Experts of a small language model.
Size: 9 layers, width 384, vocabulary 33851, 66M parameters.
Experts: 32 experts in each of 7 layers, 128 SwiGLU neurons an expert, 2 picks a token, a softmax router.
Training: a variant of Muon for the experts, 401M tokens, 6112 steps.
Below are experts of layer 2 (counted from 0) of a mixture-of-experts language model. Rows are named router (the router's row for the expert), gate (a neuron's input weights, with its number), up (a neuron's input weights, with its number), down (a neuron's output weights, with its number) and show model dimensions 192-383. Each number is 128 + 32 x the weight over its row's rms, rounded and kept within 0 to 255. Numbers have three digits each.
After each expert's rows: "mostly gets" lists some tokens that are sent to it at least half of the time; "comes before" lists some tokens at least twice as common just after its tokens as in all text. This comes from a sample of Wikipedia text that the model never trained on. Tokens count by the router's weight.

# expert 23
router:173106151099163166163128144106150107158067153103124152133137154138114118091116095086123158181110174125162132142155130096126159072106146099054139136125095160172106182177141137114104075120134173139152097126108109144190072121170145132122087130114147151121147144095099170130098091160142161115104175160105097159101144128093115100101104188155091103110152090148101100168134124126169115151079168154134117072156179085147176077155146061131149196079184131096102167160163137110098171111155178150138175185128097120069147153119110141126172083091157067093136139134083076129142167134088111145
gate0:215102174122083119124109157123122110120094173134138121177181134195101136143109079195118145147104127127084087059064163133080151138079155123148172121082129164091106114161121135043151103171142170148077052152171137128076114110103143113115109121127097129119190120125135137098178166079141127139132089201163095102183165156122133125110087078128165112165163159124102058140095070126133129057141167091080132142179107108082132096099115162103133095134087177137034077130151156150123111194132170101114153128091120127144126130111107124126066114105163148136131111166101168087134093110123121120
up0:147140077150097105176090127147122131164072143100039136167129110111136162131105126076116124103144066130138160119191106116087161166200175138139117095100125138126128150172121143063137126123147066161137141112150168192144127121117100076052179142145075114141126072168146168113135169136163127108126137088170199066134088091094128131180119154134091145129148151140132141102125150163070149107150076110134125133111111126089115097137123126096106126152133186106089071078113095119175167131148215085105144164112157103182127115126183114131107142105101174137139129114111169061082163108076127113
down0:113115093130121153080120080166143143078100161147175053133199146143139214141129191169093133118105175149173157115095079068121110129145107156182120129134096052134132128142078103047139152152087135149079125161100160059108088146162124083114152141148089110113093131140116153102085143147157127119155128144133098117148125104121138150144132082154236133154166107078152186129095130146107127138063095088176173170116133133169160088146090095112167151057112132071078116104117116122124142145133119147114134108178160118102083148128116070128120117118143178072154124107083184099163105155123125143
mostly gets: "′", "1", "11", "83", ";\n\n", "13"
comes before: " |", ".", "–", "′", ",", "°"

# expert 9
router:097100098127092148081091104120131145127139201140077104163073084156151107154184102121202107091107105126154087093064047160180123107156067107111120156112154143148148143091109134108144079120127128133122166150134130110113104146100135094141095138135086140136085105174074084120053147130173134063115098158097126133100167162126131104148098140077104129100104166147145106157153084179183094035175080157135102128167083201095115090111097163092189195154148136163130082100071092140121121168127090164119131150132126079183123143084156139122159137181108095123151170097105082135125098192134135153
gate0:111052175100163048134138085133123140162147124149121087101090157192148191089104133113145117130109087131115081088176139115102136108156164132245152105037120170128118107181148152123123102173146090177162127145192110140149068152076141110144094179129153128113138177100083088141111126097157104174112083141098137113147072087107135124138157160099138143134158127147207134081116186095091108143114097130111157113114080211094158106071107107068144065144133122120143136130128112108148141130139136113117158130132154143136150111110101141104189093083143135130107128124088111138194139200065164172
up0:070143143154093135122141124119111126133134093114108151192135128147093163095115188124145121152172106126163156161086161124129111138122111126154161065144113135156153117076133142094162167120116134234114098165165127209155112099155109142074092154132107099124126125171155147150140165091150134133129156126120129089164128110092113098073155170101153123117109145123185133119158087145174177202166073124140112181154167136136165150128138211153166131094121137124086124104076087138142125159104039181122145096110122087152144130157141158117111162142033165107116140112113159113123143123128121103
down0:115158140061156140110139133122092087099099157141120153146151153091124153124139175130094103152124185187136153125083107120165126118154066160119124160092081113039125090123135001115142114156087146131089099148089135094072094125127129126186093150147123145142075112100129117120118141071096144169165087151112100170112100227181164145148191142124160092110140070103104059138153168140101090106104183173069126145134146123211171126100138102093119143153083075132104116102134070101148123100115146084084214161129083114166094194140073106141149105071134106080106104123171161151157141079184180111
mostly gets: " into", " for", " about", " from", " on", " of"
comes before: " the", " a", " his", " this", " their", " an"

# expert 18
router:158105155168113122174101086185159125137119144157114152080119177110107083085100143158084111098108172104087124130120179077163088113161109102182147160141097145095096180153179113115164104111074164099112088173107162074082084173142136128125156122098175176095083175089164086090153156071108160178148083163091125147149091174170173181173140106148139100179160103166148120152140096098092111098135161127072095098131143094178171160095166144165138110158109160080118166167166113103095103099163144075101161087094075093153101158178114073104149088099112108083083117112155134143081156158159174175
gate0:123144111179119141155103153105137086168171111091101134092156158088143114080086120047076165195132148117187124086114165182097118116144101118084171107110134131117066080141147096142095101163132120141121156117127147075132114135076089108182087075124188093133144088206141137144120145112171129111172152135089118157183168102112151127117099183115137165134156124149089078118175119144114175104198112173122173155134124122074126139206108044100092133102122105194172092121185121063095124105132161192109130159196078135136117125116135128131135070167114146162130131136090117123098127104095150118
up0:112142113116137089110141085147125148153068155077123139092125103108145117174151106150095125135083134110131125125128220125121067097132142127124099111137111110128106129122103105142136182174128117092096127162116161141129140142202107186140090177132135105115145078130091141162133163098129135177169085090094079095117121083124134105091105120126139170122194108129092103088197114138148133128137130148105122146115138150118148092144166171126112216190154125176059125115107138117094132078114105158119171110149126149179132144144151138113111207113121188144108158127165167047140090185112147147
down0:142150105097143149122155096180149112109147161153106127213151151119111155115087055074155145150134104127124087120107091135085065132120139120111011126132101102163159087133128116127141158134140133134100076124134128182139149166139091101129101115117059108100175110152095107116117098153170092121157120091150088090106174113089144155118087166110131147124062160181101090093143149129124125188094120152162075111061135146133126067137157123114140125068107140158168134141125130114111107122100098109147163101113131127130067158149201134132147186145152134085110137105111124191125125137105125117
mostly gets: " but", " March", "–present", " California", " Arizona", " although"
comes before: " ", "-", ")\n", "–", " —", "),"

# expert 26
router:162123143107169185082076096124151197175106095127075144110083104183114106110098079140056069072157120113116096158109115107141132129151088120161161149127098125129170125122113119145129071171096171135112169168159170068142056149067134141094098130124173186066143150144212060151092156113113166126192114170147090116135093136059178175115079115100106134144142137144177139138098079108143095144087083125090088084151093143146137113093128113163109145154092159094125143099111135121124101085142124135100128089155129125157106140147131091100137170113078113135090136090151171123160104156166163139
gate0:114119046124128188106123148124138182120100014075173145146091114106094065110155064131132124081099124149126141179137161106134182111120173121174093108133135127110088074167091159080135052137115120075108119140188085121141133121238140134142072095115098138143154086097074097085187107140130125122148142105129153095115120093145122145146121080149141152140181104130125188126130097074129136136127104120051073133173126108161160125144135137104055175134196091099157125114125096042111136165132090091115122131107141118077108142147096125110071112200163111096132115097120130127134196022133136125
up0:113070159078115100162091132082119088171136177112087100107124136141153115208150165161146087068163120139127145154098095129098076145105087130125151184116129126144112142122157094161140150113123138097180103166106079066124125111109137054189201114124103118137042146156108115166096124138123143140151140107076150078149172107095137129109129118138124118116132098113140137176143115144202095050162074143081086058107126123166128120191190145206187103090149157169115178156126127088106212147124141146100125128093125146067124146128119151126133159091134119145119118154109141074139122050148101142
down0:145080104128122165059187110119142120121130122089133095165127121132141161177134139174062104131142056095119092098118139123134097186079188149186160132096105116124112194106149095139106099125139088122166163196203162141107137117069130104139121134166132135159093136143152087105099156178084142146162100081148204120159205113108113137120112169156132176119177140135110132085120128149223139121123134130114132117142110126147117171103146114135158139151122106136108154125089113116214112159123151137094120158158110118143126163135143168130108132111157146153129140068144074115125161081124103148
mostly gets: " to", " as", " by", " from", " with", " for"
comes before: " the", " a", " his", " an", " be", " her"

# expert 16
router:053078171153087185120139079185106133162142182090090146127168165103164134135114075126117137168131150129132169109094190086156100101140178106171141150170133127123166160171165183086128149146111155063089127125122133081144077170116122159160131165136112159115110196125141087091118099114131160127185158135143077096126125104148153184173111061195118124173117105160170109059201084090120076100125167123133173109154061125126182136090143108134096147213127130112100161118151133085180067156123144127134181168085110113117102147165133091122133127114083069117126125120131126185111171197126182150
gate0:115157121106124144099138141087138084107074142103158126108142115141135106068218127146128211119092102144131154109127125130176119172105138129141165091112131117138117071134130150144152095147141125206173140109061137167136144111138135136117128178133066117136114139091163052131052127132159108060149178112085036120118105093146115138165134188141150122147097135116116116059163090125138127090170091100052158137092168127179106075111170061114180172111117118107090145099054132151142165128129164150122136187114110067103140128108079117128139149079226152166130135114133126100114158079153179101
up0:066147129093187132151137145133128115099084058111089055126153122184063167115102122177103151074133172131111103091091152146139159057120110131116149137214119138155117143140123204148170123089149147115214174105176130144182145161137179164141074087119138100144105126128088122114128116110141120168167139133108073109109168126109131096179096130167163168138141150117108092080152110138156160147123109180085145142065172114175138102123196104133178126061119110076152185121118129090156125096110163133137152160120094118212140128122129145149116182126146111118120166069161130135109127107174116151
down0:174069122111163105130117141090150084128087150153082118093169151124103076155156110129109178140100149116077091132153205180161166174149134115064105128135154103165137106087181133091082135117181202113096141178165121089113154125120140081135081071160108115166152119096119091065133121132077151145168180134081069132141158070104114087100172120152143131164161159111085136107147146168116124101190144143079134078115125182139142090135063164100154152093198083149172126155142109153107128102154177127138116093161152146102145117121148138088096148093171136136077130072148131042137125151172102114
mostly gets: " |", " –", " —", " -", " —;", ";"
comes before: " ", " —", " −", " +", " .", " \""

# expert 24
router:162119156166106139177102092195153111133127134169117147085130179099108095081088148165084105092103172101077118133121167078173092108172092115181154170125094158086091174151183131108170111127067159100094082169114165063084084182132145124116148130102182174101091178104157095100151158079092155184151109155091119150169075179166166178168139111136144096171148110167140114147122080101081103103150166122064093107112143090178168156099166153142138117149097162062118151169171106106104103104156157088103158083090081096146097151178110078105154061096112102079093108125150134136084159170172169169
gate0:081082173081122186149135146122145153112120116121132104141218079173114101073172126087145127108151176154120065113133186081160103100104095135084047089083107122182141153140101141135090149179144108182105159120160105158089167106039157177139060115106100140144073159085124136133139137148065119140088131123138104163100089110124115147128104108110144089130141124095143173133136137153063069163125083117149134102120125158155088069113176052115122135093130130095128121130150106158203143152143137126127131146180135053131136110127097135109138144099117050121125160169036139123103151068150061122
up0:212123165149120170121191119088103056142117149116069177113087083190082111116135089122153126077079104127072098101085107120163143129086132116148097166069096140162158136153124147099113114168166117142074139118158160132099095125137159124154110100143083110139108107080151066108136086148120117138159054072116071178150135120103111140174202130108067121135126165099122102172117161143185105172097179124153142118141129125157133076132099183166163130142108120076138102133172117083094159118121099098106125101160119099038127106134141106113180162151107164158138094184063063130134110188115089131
down0:128147130098100160093202074121082133194123109111125147115164125149090110150164151039111065102134086112159159094153126158089071130137134144109062115149159156135119121112138115163118142167142096073064148139102150116123154103171065101159138179110135086088145098116052116159111082138084103228105136141152153087086125137076186119138111155130155137129099081150071108135123138135041117211118145170156107129136136118115130160128106151191094098163120080126142126105127114142103123155107122148119163138137176130156181117131196125151120097150188100139134104085164109132127131105136092115
mostly gets: "%", " °", " Mall", " civil", " %", " NE"
comes before: " |", ".", "%", " |\n", "-", ")"

# expert 3
router:142121160172097138164093085181143124129120143151127140089116174100104095079098160159086113088114175108092120133094171077170097111172080107177161169133095154090097166156185107100164090117076178109108066192119168067085089173136143118116153128095171168097089175104166093090148160066103160178148077155082124157147091174174180179175125105128129099173160105164144121142133083101084124093129173126083088097122146092181168148094156144155151138152108163075120171165171096088106091106158155079112134091096070090147102158173115078110164076102113111072089118119157134119080146158171179165
gate0:110177121142123104136111122087101139126154041163087120169096127203183179119097110062122080109124174117115126096125074121170153176179153137110129153160141136129124123108121156097170162169149132093098097115089090162104186099040090102166109187159151114121148127148106122116149135169135095124159126095106095115145173148103125139135088110081137080137136128114177087195091156150190158117111093063144133130141126146167115116124139203074129141165161080150074101160070161123084113127108122171118135086090040102148125133108170174133130153117135121132128105193131150140128127096052109124
up0:104163090143135062133054099136135146135148110160081131114095159098151099116144158128108106134129120129103160133122166169156094063107091118096130162199154140104143127166073148186141093078116155101143128135082132219134119101157110159149112094140164106150128129145218125123129155176142131138181144138087083157072155188132126117138114118158180112160118182142111100154080110136104166170183094125099117122169104147190118163131145082073077107083141122124107198102139101156133144151155144109117109181158116220071107149138121145118132139042172141129102163121194116126141108099139122151
down0:109144120092182206138138104148169124106119124176147140166161151080147116080112142102137115130161109083097104091146083184193169081084139158223138046159113106093100171120078088164145117141095154057175091128178120125128143090116149115095138085163089094136128100147114198144144115184135103155132119153132127124103125123170181066133138102118079127129114178120171155086130085138135144135143122090121147133143125124138072088182124119123134181108104143092153122176122059119130139135073075085101189154108141132141152173131146192132108142155115103136169120091082101188160127117134153152
mostly gets: " been", " when", " whom", " ap", " how", " in"
comes before: " the", "-", " a", "|", " an", " its"

# expert 2
router:137143132076117186158147099127147108174130100146133165199113142067181102086119107107093145146117169128134125107135139087150087113081079116031176111057097109101102152129159128099134128090141098126138103099120107064102108165170129103112139069092108163112132102163184099124114102116140145129106134167102160173195119191137150175096103143120114162100129093174112130098087113119086138188077094118109120091193151106164162134179071040078071105163190188150093116142154176126135079083134146103126119156120116133163114149143104127101164116140116041084113177100117068194186123106179150160
gate0:114137118143145162088108086132102188131075096114088153202111125143105140131124121105127149128156123140132172201179127170136107129132151127120085087061107183138079121123056175074092122255138129153173069119143097148178147143103117107174114100119105119144215138107141143126111110163093121138109164115159171151182103205104138104070116094177112106066116112152080108124189173098135082147206076179143105101134144154101049133100119142163064103096182133130157146143051122181132084113124101103133174123136174128120122107121139162114079122181180164123142124118142079138117175115164122117
up0:197114173113123073154189094115109077161188163114202144137134173097166124144124084126112113180102134126093147036150148154098181108109108135122207129097131100106197162110120136126219118122108111128054131130138098081159130159176140109159169152157129133118163111153137108099145081121141115062102148151103113100137131114117127095144120118125119148151113157121198146126117106097085138188171129091108123122115132107124124128112079116099115086157130164105070125045119113067182081135122125141133091106135099172149144152116121145123104164105077099106117132125124124116125120173111085117
down0:143134173106130099159089162095176158113078138146183104153102134116115072075102131153123152106115144123088122094084122101166095138144113119119109105135140140131144139153147096140120115152104124151062101112114197135168157098122148096092107111149146120103128143110158139131177163112186095108177171174114067126124088068176081134139117148078127160174088084139145108138183157112104074094086189074214188139123127092158119193137111142111184097195121138144116106140129127096149181219117141114110064042146165129164115042198129079111112102138127130097131166091175082110140165151154102175
mostly gets: "′", "″N", " Location", " Website", "″E", " Coordinates"
comes before: ":", "\n", " (", " by", " information", " birth"